config.yaml
d_model: 256
experts_per_token: 6
router_score: "softmax"
optimizer: "soap_variant"
seq_len: 1024
Below are experts of layer 2 (counted from 0) of a mixture-of-experts language model. Rows are named router (the router's row for the expert), gate (a neuron's input weights, with its number), up (a neuron's input weights, with its number) and show model dimensions 32-63. Each number is 128 + 32 x the weight over its row's rms, rounded and kept within 0 to 255.
After each expert's rows: a language model's description of what the expert responds to; "gets" lists some tokens that make up at least twice as much of what it gets as of all text. This comes from a sample of Wikipedia text that the model never trained on. Tokens count by the router's weight.

# expert 9
router [191 128  82 129 126 112  74  72 130 111 130 135 166  94  92 110  91 156 102 178 158 117 105 111 118 111  90 157 117 116 142 113]
gate0 [109  98 107  88 153 153 168 161 154 167 178 118 100 113 109 167  67 157 130  75 126 165  92 147  93 145 153 147  89 177  58 125]
up0 [158  79 103 151 137 150 117 131 144 116 158 115  84 149 141 119 172 154 155 138  87 161 165 115 141 134 167 132 154  43 125 162]
gate1 [128  69  96 138 137 100  73 156 122  87 159 135 119  65 107  79 154 100 115 116 146 109 110 121 205 102 161  96 145 110 123 119]
up1 [140 149 129 151 201  80 159 109 156 111 148 135 153  93 138  94 100 140 123 167 107  86 144 116 164 137 121 129 168  78  98 106]
gate2 [ 90 105  97 143 137 110 136 158 108 143 159 191  77 116 135 115 117  95 171 151 166 145 143 164  93 144 102 159 153 165 119 104]
up2 [132 134 136 147 108 153  77 119 101 125 118 161 140 153 169 118 164 151 109 119 151  99 157 124 130 119 199 182  58 136 115 124]
gate3 [121  87  78 126 145 129  75 131 136 128 136 119  90 130 132 201 129 101  60 160 154  99 141 123 142  99  40 101 111 117 147 133]
up3 [184 149 113 145 101 118  51 117  91 124 153 113 117  97 147 153  91 176 208 148 114  90 128 134 102 129 189  82 131 112  78  83]
gate4 [120  94 131 175 158 164  86 133  96 132 110 114  98 175 153 142 115  86 110 157 100 126 165 134 107 107  57 164 155 185 137 133]
up4 [ 60 124  92  93 132  85 114 123 141 114  90  54  86 122 130  59 160 131 143  78  79 112 145  98  85 118 113  96 102 117 137 103]
gate5 [151 129 131 134 132 143 160 204 163 166  90 116 132 138 152 107 157 130 120 149 145 117  91 110 113 154  84 137 108 116 136 126]
up5 [153 191 102 102  78 158 138 111 105 156 109 180 127 151 128 100 172 100 133 117 145  81 139 131  96 121 180 162 149 109 129 175]
gate6 [107 159 103 183 144 106 101 172 136 115  73 123 130 105 115 125 107 156 116  94 150 117 136  87 116 151  96 148 139  89 123 138]
up6 [115 162 124 101 138 134 109 193  87 113 102  74  96 159 109 139  83 130 155 128 174 110 138  94 162 139 100  99 103 119 120 156]
Description: Short word-final pieces like by, py, ny, my, as in goodbye, nearby, Moby, plus hyphens inside compounds and some first names.
gets: "y", "by", "-", "b", "a", "A"

# expert 25
router [163  93 103 130  91 130  60 120  73 125 132 118 134  84 102 125  38 152  61 116 125  89 113 135 124  76  92 138 123 113 102 113]
gate0 [190  99 197 165 182 163 102 206 161  72 187 198 113 140 133  88 155 134 124 139 105 126 121 124 176 164 126 124 101 117 140  77]
up0 [187 183 128  83 119 182 139 130 167 126  78 199 110 111 182 154 118  91 126 182 171 144 184 154 121 139 121  42  86  83 219 149]
gate1 [155 148 121 123  99 141 144 125  85 100  93 131 124 154 133 147 156 139 174  71  88  63 104  71 102 152 179 140 119 116  83  90]
up1 [134 149  92 162  60 109 141  89  73  88 118 149  88 133 150 120 143 117 182  72 101  66 129  95 145 156 196 141 111 135  96 139]
gate2 [141 122 149 148 101 118  89  80 135  72 141 137 125 200 108 136  47  87 120  93 163  99 103 147 145 184 103 216 140 128  66 125]
up2 [132 101 193 130  92 103 130 109  74 106 153 129 117 149 150 186 145 149 132 154 165  93 104 109 106 187 112 201 182 103 129  70]
gate3 [145 137 132 108  99 115 109 168 106 136 109 156 155 170  83  55 116 157 121 175 131  73  94 136 125 178  96 160  95 145 141 139]
up3 [118 158  87 160 164  75 143 133 144 160 124 124 163 131 158 175 125 153 116  79 152 159 147 102 102 171 143 143 145 119 133 159]
gate4 [145 115 114  98  77 114 137 195 135 144 174 106 135 110 140 161 152 109 132 133  76 143  89 138  71 122 136 156  69  97 116 119]
up4 [122 109 156 131 177 116 143 101 179  70 123  81 154 127 102 116 144 187 111 148 188 105 155 153 187 149  46  99 166 167  89 132]
gate5 [ 51 109 112 154 171 104  86 100 140 112 135 143 124 116 120 140  97 115 121 141 103  72 147 135  88  95 140 197 130 110 155 146]
up5 [184 113  87 157 107  91 153 155 139 177 176  77 139 133 120  77 138 140 126  74 147 159  87 125  87 118 113 100 143 145  89 160]
gate6 [184  79 146 163 141 100  80 162 113 112  44 169 127  71 128  83 176 125 102 170 178  94 147 112 123 127 112  65 139 113 129 125]
up6 [150 139  88 168 107 145 146 182 137 128  63 182 101 128 110  88 160  76 126 152 127 133 123  93 158 149 101 133 144  65 130 121]
Description: Ordinal and descriptive adjectives after the or a, e.g. first, second, most, best, new, last, and superlative -est endings.
gets: " first", " second", " most", " third", " best", " new"

# expert 56
router [173 138  93 160  91 161  76 134 160  77 142  93 170 101 129 111 123 128 107 139  90 124 122 110  97 133 129 165 116 123 113  66]
gate0 [122  98  71  96 150 174 114  96  99  91 118 159 173 101 103 100 106  77 124 137 108 117 156 115 144 127 171 161 104 107  76 130]
up0 [134 153 120  83 149 188  86  71 105  78 130 121 149 119 142 114 159  96 150 167 137 102 188 143 147 125 136 139 139 122 169 138]
gate1 [111 146 107 131 147 130  88 127 149 177 108  84 126  85 118 135 140 124 103 123 174 106 137  94 114 159 171 134 105  57 174 163]
up1 [135 120 123 145 133  80 136 110 167 165  87  79 114  55  97 141 115 109 110 125 178 147 141 127 163 181 138 119 131  31 125  71]
gate2 [113 131  91 162 104 170 194 182 144 119 151  91 129  99 101 117 122  94 122 181 165 157 165 123 166 168 131 139 142  95 149  94]
up2 [115 174 105 198 115 125  96 113 138  81 102 155 129  91 103 109 154  90  95 160 147 166 144 139 140  74 129  72  54 107 116 171]
gate3 [161 103  64  67 161 136 188 198 161 168 137 171 128 135 153 195 114  94 130 138 128 254  69 120 167 192 142 196 150 184 120 172]
up3 [ 87 152 180 155  68 141  85  40  47  89 147  53 131 138 105  63 194 183 104 138 122  73 136 151  83  77 125  88 134 128 132 152]
gate4 [ 97 115  84 143 147 117 156 126 138 166  73  97 183 123 128  93  90 177  95 162 164 207 160 102 138  61 132 124  85  91 139 170]
up4 [105 131  61 161 167  77 160 146 163 152  68 118 198 130 165 100 101 161  86 173 164 174 205 107 146  89 125 134  85  79 124 176]
gate5 [119 185 114 192  95 132  87 113 148 107  96 143 164 145 112  97 119 136 113 153 103 129 147 105 140 218 111 115 143  87 154 139]
up5 [ 90 114 112 148 133  88 132 122 150 136  82 196 190 160 154 153  75 139 109 140 108 111 143 151 131 204 156 142 157  73 187  88]
gate6 [157 117 159 132  75 138 155 141 131 132 168 163 204 112 129 108 156 202 146 102 108 167 120  81 125 116 140 128 166 138 133  62]
up6 [159 100 130  92 210 120 137 112 137 169  71 130  54 144  65 120  96 125 116 108 120 122 141 187 121 143  88 111 113 131 142 176]
Description: Opening parentheses in infobox and table entries, especially time zones like UTC+01:00 (CET), plus birth years and numbers.
gets: " (", "(", " 0", " UTC", " (1", " •"

# expert 43
router [184 154  80 164 146 153 102 168 136 119  84 119 154  92 130 113  89 118 110 130 131 110  82  94  85 119 126 153 110 173  87  90]
gate0 [177 102 140 119 113 118 119 127  86 137 141 138 166 131 163 154 144 109 100  73 103 111 103 105 156 165 110 206 135 140 115  92]
up0 [120 122 127 118 116 172 132  92 119 104  70  98  81 143  70 112  88 112 134 187 155 153 145 130  84  65  95  50 151  87 115 128]
gate1 [147 102 116 186 137 149 134 120 149 129 129 175 138 150 119  70  86  90 159 122  66  73  97 136 174 153 214  87 101 149 123 177]
up1 [142 137 124  57 108 100 136 141 115 146  98  79 167  93 138 160 153 131 105 152 166 135 120 124 100 124  99 152 114 141 133  81]
gate2 [ 87 122 103 101 137  95 142  95 140 108 148 125 139 140 194 101 126 167 152 157 195 159 184 155 136 112 131 103 169 117 150 160]
up2 [174 125 118 128  48  95 117 119  83  94 142 129 130 149 158 152  99 181 124 127 124 120 138 114 166 179  54 118 131 218 118 161]
gate3 [ 56 142  73 162 160 124 106 179 119 117 104 148 188  76 124 115 108 138 176 124 164  93  69 129 141 157 126 119 124 118 126 190]
up3 [ 96 129 149 141  99  91  74 158 117 135 112 112 135 155 113 136 179 165 115 116  54 123  68  61 161 161 143 141 125 115 123 135]
gate4 [106  84 110 152 137  74 177 120  90 173 114 149 153 162  93 143 162  78 115 159 116 196 142  96 109 120  75 125  82 142 156 145]
up4 [122 178 181 128 115 146 184 193 177 131 123  69 105 148 131 164 104 150 151  98  93 131 118 143 162 120 222 157 142 178 125  93]
gate5 [115 129 127 137 150 149 153 169 184 204 158 135 116  63 120 111 139  93 133 134  81 118 130  89 129 122 130  92 143 146 133 109]
up5 [146 135 102 115  76 120 117 152 103 108  78  94 138 166 150 117  76 148 146 158 144 139 100 179 171 145 159 177 110  76 142 137]
gate6 [119  94 130 109 104  85  69 149 154  85 156 163 101  33 124 167  92 121 135  70 131  90  86 111 156 125 159 125 140 182 151 112]
up6 [122 134 193 193 106 166 124 103 102 162 142  81 108 171 125 132 144 200 109  81  80 148 170 147 109 138  71  99 122 101  95 112]
Description: The preposition in, plus during, between and throughout, introducing places, times or fields, e.g. built in, located in, in the area.
gets: " in", " In", "In", " during", " between", " During"

# expert 14
router [177 126  62 141 108 170  46 138 132  93 135 137 158 106 118 124 119 151  72 111 149 109 104 108 130  96  99 139 105 134 194 128]
gate0 [102 144  86 100 116 102  99 168 143 120  96 183 125 158 110  73  70 140 139 162 185 126 123 128  97 110 159 102 158 112 140 104]
up0 [130 146 143 214 137 108 121 113 187 109 128  83 130  98 118 143 137  84 160  43 106 143 102  96 213 179 113 180 107 105 132 109]
gate1 [152  81  86 146 144  57 128 157  91  98 131 116 142 152 124 133 204  95 146 141 118 123 109 112 158 101 152 150  71 154 128 106]
up1 [104 114  92 174 127 120 105 204 121  68 100 157 151 187 136  82 111  80 132 133 202 136 133  83 135  89 164 117 102  88 142 128]
gate2 [167 100 116  99 123 137 165 128  92 133 175 175 114 138 190 117 157 118  88 111 112  72 153 134 118 144 104 114 174  98 139 179]
up2 [ 77  73  85 136 104  94 151 156 123 141 106 105  90 106 179  94 124 179 123 145 130 143 139  73 141 172 169 131 108 218 145  98]
gate3 [122 133  82 121 111 118 148  88 149 155  94 115 115 124 141 116  91 133 108 116 108 114 131 183 112 121 134 170 166 113  83 119]
up3 [ 82 141 173 146 104 184 120 127 115 123 117 181 121 132 104  71  83 102 113 181 111 148 138  79 146  77 107 133  96 183 123 149]
gate4 [179 102  68  95 151  97 119 164 166  86 132 128 156  47 127 129 146  93 115 171  86 155 124  95 148 149 105 127 146 134 160  99]
up4 [110 150 124 165 127 189 137 133 110 157 112 169  93 189 156  67 108 144 118 154 132  94  98  95  83 177 159 137 105 165 104 123]
gate5 [ 96  98  69 126 116 156 131 164 119  52 107 107 145 136 139 120 116 118 134 105 193 158 132 154 136 161 103 126 101 139 108 115]
up5 [106 156 111 133 174 139 149  80 146 195 191 154 123  93 105 133 140  96 120 123 102  80 136  82 115 113 120 155  81 187 155 143]
gate6 [148 105 104 131 120 155 107 119 160  77  55 157 134 114  97 138 148 145 128 155 126 164 126  60 152 132  99 158  92  96 123 113]
up6 [161 120 153  92 140 118 112 138 129  79 133 112 121  72 106 160  95 130 154  95 125 198 119 142 102  92  82 161 119  94 167 105]
Description: Determiner-like modifiers after the or a sentence start, such as this, same, new, current, these, such, other, also.
gets: " this", " same", " This", " also", " new", " other"

# expert 32
router [180 121 101 140 113 150  61 167 116  91 102 127 216 109 126 104  91 133 107 139 101 104  75 100 123 115  83 186 110 101 146 125]
gate0 [143 125 138 134  67 146 114  92  66 120 164 153 196 158  77 129  85 195 156  81 159 146  94  87 112  93 124 170 152 132 149 134]
up0 [135  80 207 105 118 168 156 173 141 110 148 119 154 160  90 207  88 203 167 113  98 105 110  75 129  55  99 135 149 117 151  93]
gate1 [131  85 168 141 109 125 138 150  62 148 122 151 104 117  28 147 112 164 165  87  88 109  81 106  96 151 149 144 182 146 107 124]
up1 [119 172  71 142 127  92 125 133 174 140 108  79 109 154 188 121 132  91  85 173 170 157 145 179  94  98 120 104 122 109 194 108]
gate2 [133 113 116 132 103 109 156 156 182 129 133 148 129 109 156 106 172 100  74 132 110  89 136 124 129 141 111 103 183  82  89 163]
up2 [117 136 157 142  95 160  79 145  92 122 200 132 130 183 147  73 172  90  61 187 135  97 150 140 120 146 108 129 137 165 140 108]
gate3 [157 101 107 131 142 133  71 149 153 131 113 132 118  97 149 119 131 130 137 135 115  87 148 176 119 128 194 126 145 152 128 109]
up3 [171 141  94 133 112 130 102 124 156 116 111 144 146 113 167 159 132 138 152 182 124  51 112 176 119 122 190  88 147 154 101 163]
gate4 [ 98 174 146 158  64 177 109 199  67 106 183 135 175 118 140  98 112 117 167 158 106 168  52 118 109  87 146 189 103 153 140 105]
up4 [142 171 152 114 106 148 114 157  94 136 179  91 143 142 103 132 113  94 172 178  88 146  89 112 124  74 166 153 126 140 107  83]
gate5 [128 120 134 103 115 163 124 181  79 108 135  99 145  97 132 171  79 172  87  93 122 140  98  90 202 139  90 152 188  68 112  91]
up5 [140 121 148 121 135 117 150 182 115 149 183 156 130  99 108 135  50 148 149 152  96 147 162 145 218 172  91 178 190  81 142 109]
gate6 [142 151  92 130 165 124 140 178 129 120 137 151 116 150 118 127 138 135 127  94  96 174 102 201 104 217  91 169 107 138 104 135]
up6 [137 136 122 113 116 124 118  93 177 113 116 130  97  89 104 118  96 128  98 143 174 107 158  84 146  62 162 109 124  93 192 138]
Description: Opening parentheses, quotation marks and brackets in running prose, often starting a note, translation, country name or song title.
gets: " (", " \"", "(", " '", " [", " (\""

# expert 2
router [185 141  79 144 147 148 131 139 128  96  99  81 206 102  62 115  91  96  91 129 124  87 121  95 100  89 103 142 157 123  76 105]
gate0 [133  99 110 168  93 116 152 147 119 146 156 101 131 129 136 144  93  81 101 158 138 121 135  78 175  96 195 157 121  90 119  87]
up0 [142 159 132 117 167 155 164 195 102  87 127 151 109 114  61  80 184 136 160  99 177 158 116 153 124 138 159 158 117 156 155 153]
gate1 [158 138  67  84 132 147  90 199 159 117 117  92 109  97 117 144 106 134 131  90 113 121 122 126 106 111 131  81  87 140 120 156]
up1 [171 124 120 136  56 196 149 110 139 124 123 120 125 120  97  95  96  74 133 145  65 117  69 177 137 169 178  95 130 131 131 114]
gate2 [142 112 111 159 122 155 148 165 179 115 151 109 142  89 136 141 111  77 102 114 123  73  78 123 175 169 114 145 103 115 157 129]
up2 [ 82  80 175 137 175 123 120 145  82  97 132 145 108 105  97  81 130 140 137  98 162 107  68 107 117 134  67 109 146 136 144  35]
gate3 [175 152 123 160 146 144 108 154 146 174 144 145 143 147  97 141 122 136 139 106 126 119 187 159 117 139 122 163 181 159 156  90]
up3 [120 124 112 139 111 171 114 137 135 107 168 135 108 132 160 148 102 133 161 115 133 165  66 142 136 140 123 179 109 128 138  81]
gate4 [144 183 105 134 101 164 110 107 115  80 114  85 185 103  82 113 107 148 133 109 151  89 133 103 124 113 147  93 126  33 154 130]
up4 [151 125 123 109 137 107 135  85 111 111 145  62 122 123 172 115  96 165 132 127 136  81 118 141 179 148  95  95 177  83 122 132]
gate5 [107  81  98 108 132 147 105 145 104 134 138 147 112 148  91  75 119 101  64 181 107 125 160 106  82 136  93  86 201 174 170  98]
up5 [119  71 127  95 122  92 164 151 112 140 127 123 125 102 119 120 165  79  53 106  98 189  94 140  78  77 148 106 156 162 128 147]
gate6 [116 183 132 100 172 136 163 131 155  81  69 104 107 109 131 166  82 147 119 125 118 143 132 129  54 127 139 163 160 149  98 144]
up6 [ 90 168 135  91 170 108 152 128  87 106 118  29  80  90 147 173 121 124 165 159  76  86  74 166 100  63 137 144 167 126  95 126]
Description: Word-piece fragments inside proper names and results tables, such as old in Cold, er, ber, Win, For, Kin.
gets: "er", " For", "es", "ber", "en", "ur"

# expert 22
router [192 137  79 160 136 130 112 164 103 127 112 101 199 132  73 100 114 140 103 134 147 111 116 112 108 124 135 125 146 142 115 115]
gate0 [101 182 136 164 150 156 119 121 207  86 168 140 144 185 134 136 109 126  88 107 141 194 170 133 139 139 170 123 157 167 129  82]
up0 [153  86 165 108  94 100 137 134 111 193 101 122 158 153  99  84 112 180 179 123 136  85 131  90  74  98 135 139 128 116 148 120]
gate1 [138 135 133  78 147 175 134 131  85 134 151  67 145  86 130  87 141 102  94 138 118 200  94 179  76 180 122  91 127 138 104 129]
up1 [104 128 114 140  94 120  89 138 145 133 136 143 132 157 153 150  80 106 144 106 135  58 125  82 209  98 113 157 102  94 144 147]
gate2 [145 152 105 122 139 117 159  80 137 144 125 115 165  84 108 116  96 176 130 114 125 116  93 176 182 107 151 113 136 129 143 152]
up2 [ 62 166 176 177 107 113 141  75 114 117 124 146 157 128 108 121 110  94 107 114 184 203  76 181  93 129 102 164 140 120 136 141]
gate3 [137 130 135 161 160 132 119 199 112 120 129 201 108 135 147 118  80 159 130  65 104 138 129 163  68 118 118  72 181 141 172 157]
up3 [174 149 174 165 118 103 137 190 111 125 158 168 139 145 147 123 133 111 154 169 149 141  80 174  79 102 151 172 171 161 131 128]
gate4 [184 164 117 162  75  98 160 141 148 109  91 114 209 102  82 145  50  88 114  96  87 112  94 131 119  82 160 136 146  50 113  92]
up4 [176 182 143 171  86 105 147 149 148 131 127 128 164 127 122 130  58 111  93  85  92 114 104 118 141  75 160 116 142  39 115  85]
gate5 [103 109 105 116 121 139 140 139 154  90  41 138 113 159 109 109 121 155 146 160  96 121 138 111 133 184 148 103 121 141 110  97]
up5 [114 126 134 134 151 106  90 134  99 180 163 104  70 134 130 164 119 112 109  98 210 170 119 149 112  82 145 136 100 167 130 152]
gate6 [129  85 121  52 141  85 122 114 107 180 138 140  30 113 169 111 152 118 114 144 159 158  79  69 177 100  53  77 104 142  97 140]
up6 [135  92 112 141 101  93  93 117 104 116 139 123  55 147 117 137 187 131 150 114 185 162  86 169  75  93  97 163  78 170 110 128]
Description: Month names in dates, sentence-initial "In", and infobox or heading labels like "Years active", "Founded", "Personal life", "Died".
gets: " In", "In", "-", " January", " May", " March"

# expert 48
router [138 198  97 123 105 175  66 149 132 119 125 140 154  86  98 145  92 173 102 124 143 119 127  98  93 107  59 106  90 144 132 114]
gate0 [ 80 135 134 143 164 176  99 158 138  51 123 101 138  99 138 145  96  86 125 131 110 119 150 125 109 142 116 116 145 211 110  98]
up0 [172 116 105 108 110 113 136 137 112 117 137 123 144 162  89 138 155 159 136 107 145 119 154 126 106 109  95 103  90  48 102 186]
gate1 [112 155  81  81 168 109 144 121 136  80 127 147 154 125 143 111 146 134 112 123 159 116 168 111 116 125 120  96 157  93 200  95]
up1 [ 87 136  85 150 169 138 122 139 130  97 168 138 119  86 154  84 127 144 133 149 133 138 168 173  80 108 174  98 156 107 179 104]
gate2 [ 85  77 113  73 149  98 163 142 112 122 157 118  97 114 120 172  71 162 133 117 150 135 146  82 134 163 142  96 103 137  80 164]
up2 [116 179 142 139 111 135 157 143 132 145 135 170 109 141 116  88 131 143 112 139  82  97  97 127 124 136 104 104 104 131 193 165]
gate3 [190 144 119 143  85 194  91 163  93  62 116 104 113  81 107 120 135 122 135 116 132 139 139 113 192 118 170 135 171 170  78  74]
up3 [160  87 118 120 108 195 127 183 105  83 112 100 117  92 115 108 129 107 174 127 110 169 139 127 164 141 181 158 124 160  55  51]
gate4 [140 126 152 119 134 153 151 103 128 116  80 158 122  90  95  86  89 156 122 115 144 145 129 119 110 157 108  99 140 209  93 128]
up4 [101 107 120 144 109  92 111 108 127 129 124  93 130 151 148 175 134  65 163 142 100 161 144 155 122 154  95 183 138  87 127 106]
gate5 [120 110  90  85 165 154 147 143 117 135 172 110 114 202 162 181 135 143 128  84 153  63  74 162 116  82 125 126 109 136  84 119]
up5 [156  59 135  90 172 191 162 136 154 145 176 112 124 189 192 165 114  92 129  48 163  89  82 182 125 158  73 124  94 101 107  79]
gate6 [108  94  79  71  99 117 148 133  93  92 113 124 130 138 150 140  68 122 111 167  76 134 140 101  63 120  94 125 140  96  79 173]
up6 [166 104  93 194 147 136  80 121 149 124  97 142 104 178 100 136 109 114 140 160 168 146  84 161 153 150 153  92  94  92 149 146]
Description: Prepositions and following articles, especially on in "coming on as a substitute", off the coast, in, at, upon, and "the".
gets: " on", " the", " in", " a", " off", " at"

# expert 51
router [148 132  91 154 126 165  91 120 116 123 183  53 164  60 149  88 130 195 120 132 122 100 103 114 150  85  90 140 102 147  88  81]
gate0 [106  75  61 190 160 124 106 170 100 145 116 179 125 110 147 122 123 165 161 158 192 141  79 128 160 165  48 109 164 134 113 140]
up0 [112 123 158 142 138 161 134 110 186 117 111 111 127 135 101 168 142 133  75 145 103 130 155 165 112 111 180 107  91 118 197 189]
gate1 [145 175  89 135 143 151 113 133 149  84 103 104 148 163 121 131 128 133 111 129 133  99 155 156 176 119 100 160 110 137 134 195]
up1 [117 183 144 105 121 170 141 161 128 138 104 101 118 153 138 154 145 135 106 121 138 112 120  98 150 100 137 111  85 109 119 182]
gate2 [116 109  94 162 139 118  89 140  92 128 117 119 174 105 147 123 169 144 163  61 119  72 200  94 106 154 133 146 112  83 132 140]
up2 [127 138 164 182 103 124 131 102  72 133 146 155 140 110 153 115 138 160 164  77 103 123 163  82 109 106  86 118  90  97 127 114]
gate3 [144 100 176 126 170 143  99 144 195 147 126 109 137 116  49 113  82 115 106 117 139  64 193  94 109 165 143 153 107  66 170 126]
up3 [ 99 136 107 127 189 142 119 137 134 119 127 124 143 104 121 140 154 156  66 143 128 160 134 118 151 183  73 161 197 139 130 125]
gate4 [152 139 137  72 122  94  27  67 130  63 127  92 136 108 147 125 101  49 116 165 144 162  93 167 113  79  91 101 106 119 137 148]
up4 [112 160  99 155 122 141 237 159 146 191 125 149 112 138  96 129 139 179 113 122  96 119 168  96 110 176 120 125 133  97 114 157]
gate5 [112 136  96  96  77 104 124 157 158  93 116 155 139 127 142  91 137 185 107 147 153 134 142 107  97 135 145  94 121 151 141 135]
up5 [196 121 147 121 129 161 149 118 135 130 120  86 135  98 122 138 127 104 173 111  91 167  80  86 144 127 174 191 138  91 162 121]
gate6 [119 133 126 111 167 223 150 172 133 123 119 161 152 112 168  99 140 119 106  93  71 143 110 103 124  58 145 124  95 118 131 129]
up6 [ 86 114 133 117 155 218 154 185 108  95 117 171 122 129 163 120 171 105 116 102  93 151 114 110 112  76 116 152 116 105 135 119]
Description: Pieces of latitude-longitude coordinates, such as N, W, E, minute and degree marks, the hidden separator, and the word Coordinates in infobox lines.
gets: "N", "W", "′", "E", " Coordinates", "2′"

# expert 38
router [154 106 108 133 112 176  80 101 138  97 107 101 166  84 109 115  88 144 137 152 122 105  93 107  86 122  72 137 150 118 114 137]
gate0 [173 153 105  79 154 109 108 117  69 154 190 139 193 147 126 114 127 103 104  84 135 132 133 124 153 111  82 154 156 113 126  73]
up0 [108 132 109 164 189  95 179  94 175 101  72 139 116 123 102 111 121 149 135 141 135  82 156  76  81 157 134 109 107 154 157 125]
gate1 [121 120 108 141 124 100 142 158  49 107 115 114 133 157 106 210  95 139 140 153 136  93 179  91 147  87 152 103 155 128 131  90]
up1 [102 118 128 116 139 109 153 156  56  90 148 117 108 176 128 193 111 149 141 196 128 118 168  88 165 103 116 127 129 133 125 113]
gate2 [133 116 104 120 144 134 125 126 182  90 141  92 165 146 166 163 140  89 122 173 121 181 111  85 161  87 133  50 116 101 165  78]
up2 [113 150 144 111 109 149 138 125  92 192  67 170  78 118 109 120 123 146 162 101 105 106 157 147 122 175 141 177 138 164  50 183]
gate3 [ 92 117 142 163 137 140 133 152 196 118 129 140 155 228 126 100 169 152 128 123 150 102 145 169 112 122  56 181 150 125  84 129]
up3 [152 145 159 161 146  70 150 104 188 102 106 140 156 161 169 133 134 167 144 113  90 119 145 145 121 112  39  98 117 136  94 113]
gate4 [114  94 155 131 127 152 167 137 161 166 107 179 113 110 120 129  90 138 123 112 107  67  93 121 101 155 166 129 127 138 170 109]
up4 [138 170  96 133 135  93 103 107  90  99 140  78 121 160 127 127 147 102 119 160 150 189 163 107 133 120  99 129 143  96  97 149]
gate5 [115 115  70 100 151  59 101 122 215  93 116 149  99 118 134  89 123 175 127  94 128  60 159 145 136 113 163 163 111 144  89 118]
up5 [ 93 122  99 137 137 112  77 160 186  78 111  90  86 108 117 126 102 146 169  97 112  51 157 106 130 140 158 139 135 144 135  86]
gate6 [ 95 108 168 111  66 194 123 116  78 197 132 163  94  87 109  85  58 113 115 200 144 184  50 102 142  87 129 163 122 129 163 156]
up6 [102 104 137 107 119 183  84 114  62 114 175 118 129 123 115  77 142 158 123  74  80 125 143 183 129 158  78 145 144 117  52 134]
Description: The word the or The, mostly after prepositions like of, in, to, or opening a sentence.
gets: " the", " The", "The", "the"

# expert 1
router [156 131 103 150 102 120 131 118 116  94  97 107 154 100 116 102  99 128 109 135  98  88  47 103 110 106 147 143 155 129 121  72]
gate0 [ 97 125 117 139 180  68 113 148  95 114  97 109 137 126 123 113 131 121 196  93 157 121 113 169 186 155 161 159 106 161 143  86]
up0 [107 155 146  87  92 193 125 147 144 110 158 168  99  90 110 120 112 154  85 116  89 155 134  68  60 113  96 129 123 103 119 139]
gate1 [163 130 171 191  97  82 141  96 113 112  94 145 127 125 135 162 163  46 150 188 113  83 104 111 157 132 137 162 119 172 116 145]
up1 [125 133 137 175 127 118 119 111  99 159 129 153  87 130 173 167 140 114 152 130 135 116 110 126 138 169 127 121 100 174 121 123]
gate2 [123  78 142 128 133 119 156 111 155  98 132 140  82  77 157 149 107 131  92  94 115 126 106 135 123 131  99 129 162 164 133  79]
up2 [145 111  92 120 139 115 149 148  95 121  96 121 116 103 111 122 128  67 159 123 100  79 151 194 134 104  94  96  87 163 177 132]
gate3 [125 161 109 130  98 121 148 116 133  72 156 143  92 116 151 172 102  92 164 208 206 151 113 166 136 139 104 146 137 106  86 129]
up3 [ 62 156  96 163  91 136 137 144 144  98 149 141 147 175  52 153  76 101 169  94 127 146 177 105 101 133 122 135  82  79  94 109]
gate4 [127 158 132 149 161 144 117 162 150 105 202  62 167  67 108 141 133 112 134 132 139 128 101  83 111 139 158 100  96 113 111 119]
up4 [ 68 168 100 147 147 147 100  97 176  98 183  71 171 107 137 194 146 111 130  96 113  77 164 115  86 158 127 119 116 136 105 110]
gate5 [119  81 121 116 152  79  74 158 134 174 151 146 115 168 104 213 115 152 157 166 128 152 167 151  70 106 191 137 158 100 121 178]
up5 [123 123 117 140 131 119 163  88 122 190 148 126 143 146  84 171 172 123 114 122 113 150 139  95 186  70  92 165 128 129 151 105]
gate6 [192 142 134  96  98 121 142 162 123 106 156 148  98 107 134  92 143 126 153 130 110 118 127 116 113  97  97 107 123  93  84 136]
up6 [158 198 158  99 160 132  61 103 124  85 111 102 124 123 151 172 113 129 124 145 115 132  86 125 170 110  64 138 135 113 106 146]
Description: Small numerals and dollar or pound amounts, often first digits, in table cells, results, box-office and prize figures, e.g. $3, 4, £.
gets: " 1", " 0", " 2", " 7", " 4", " 5"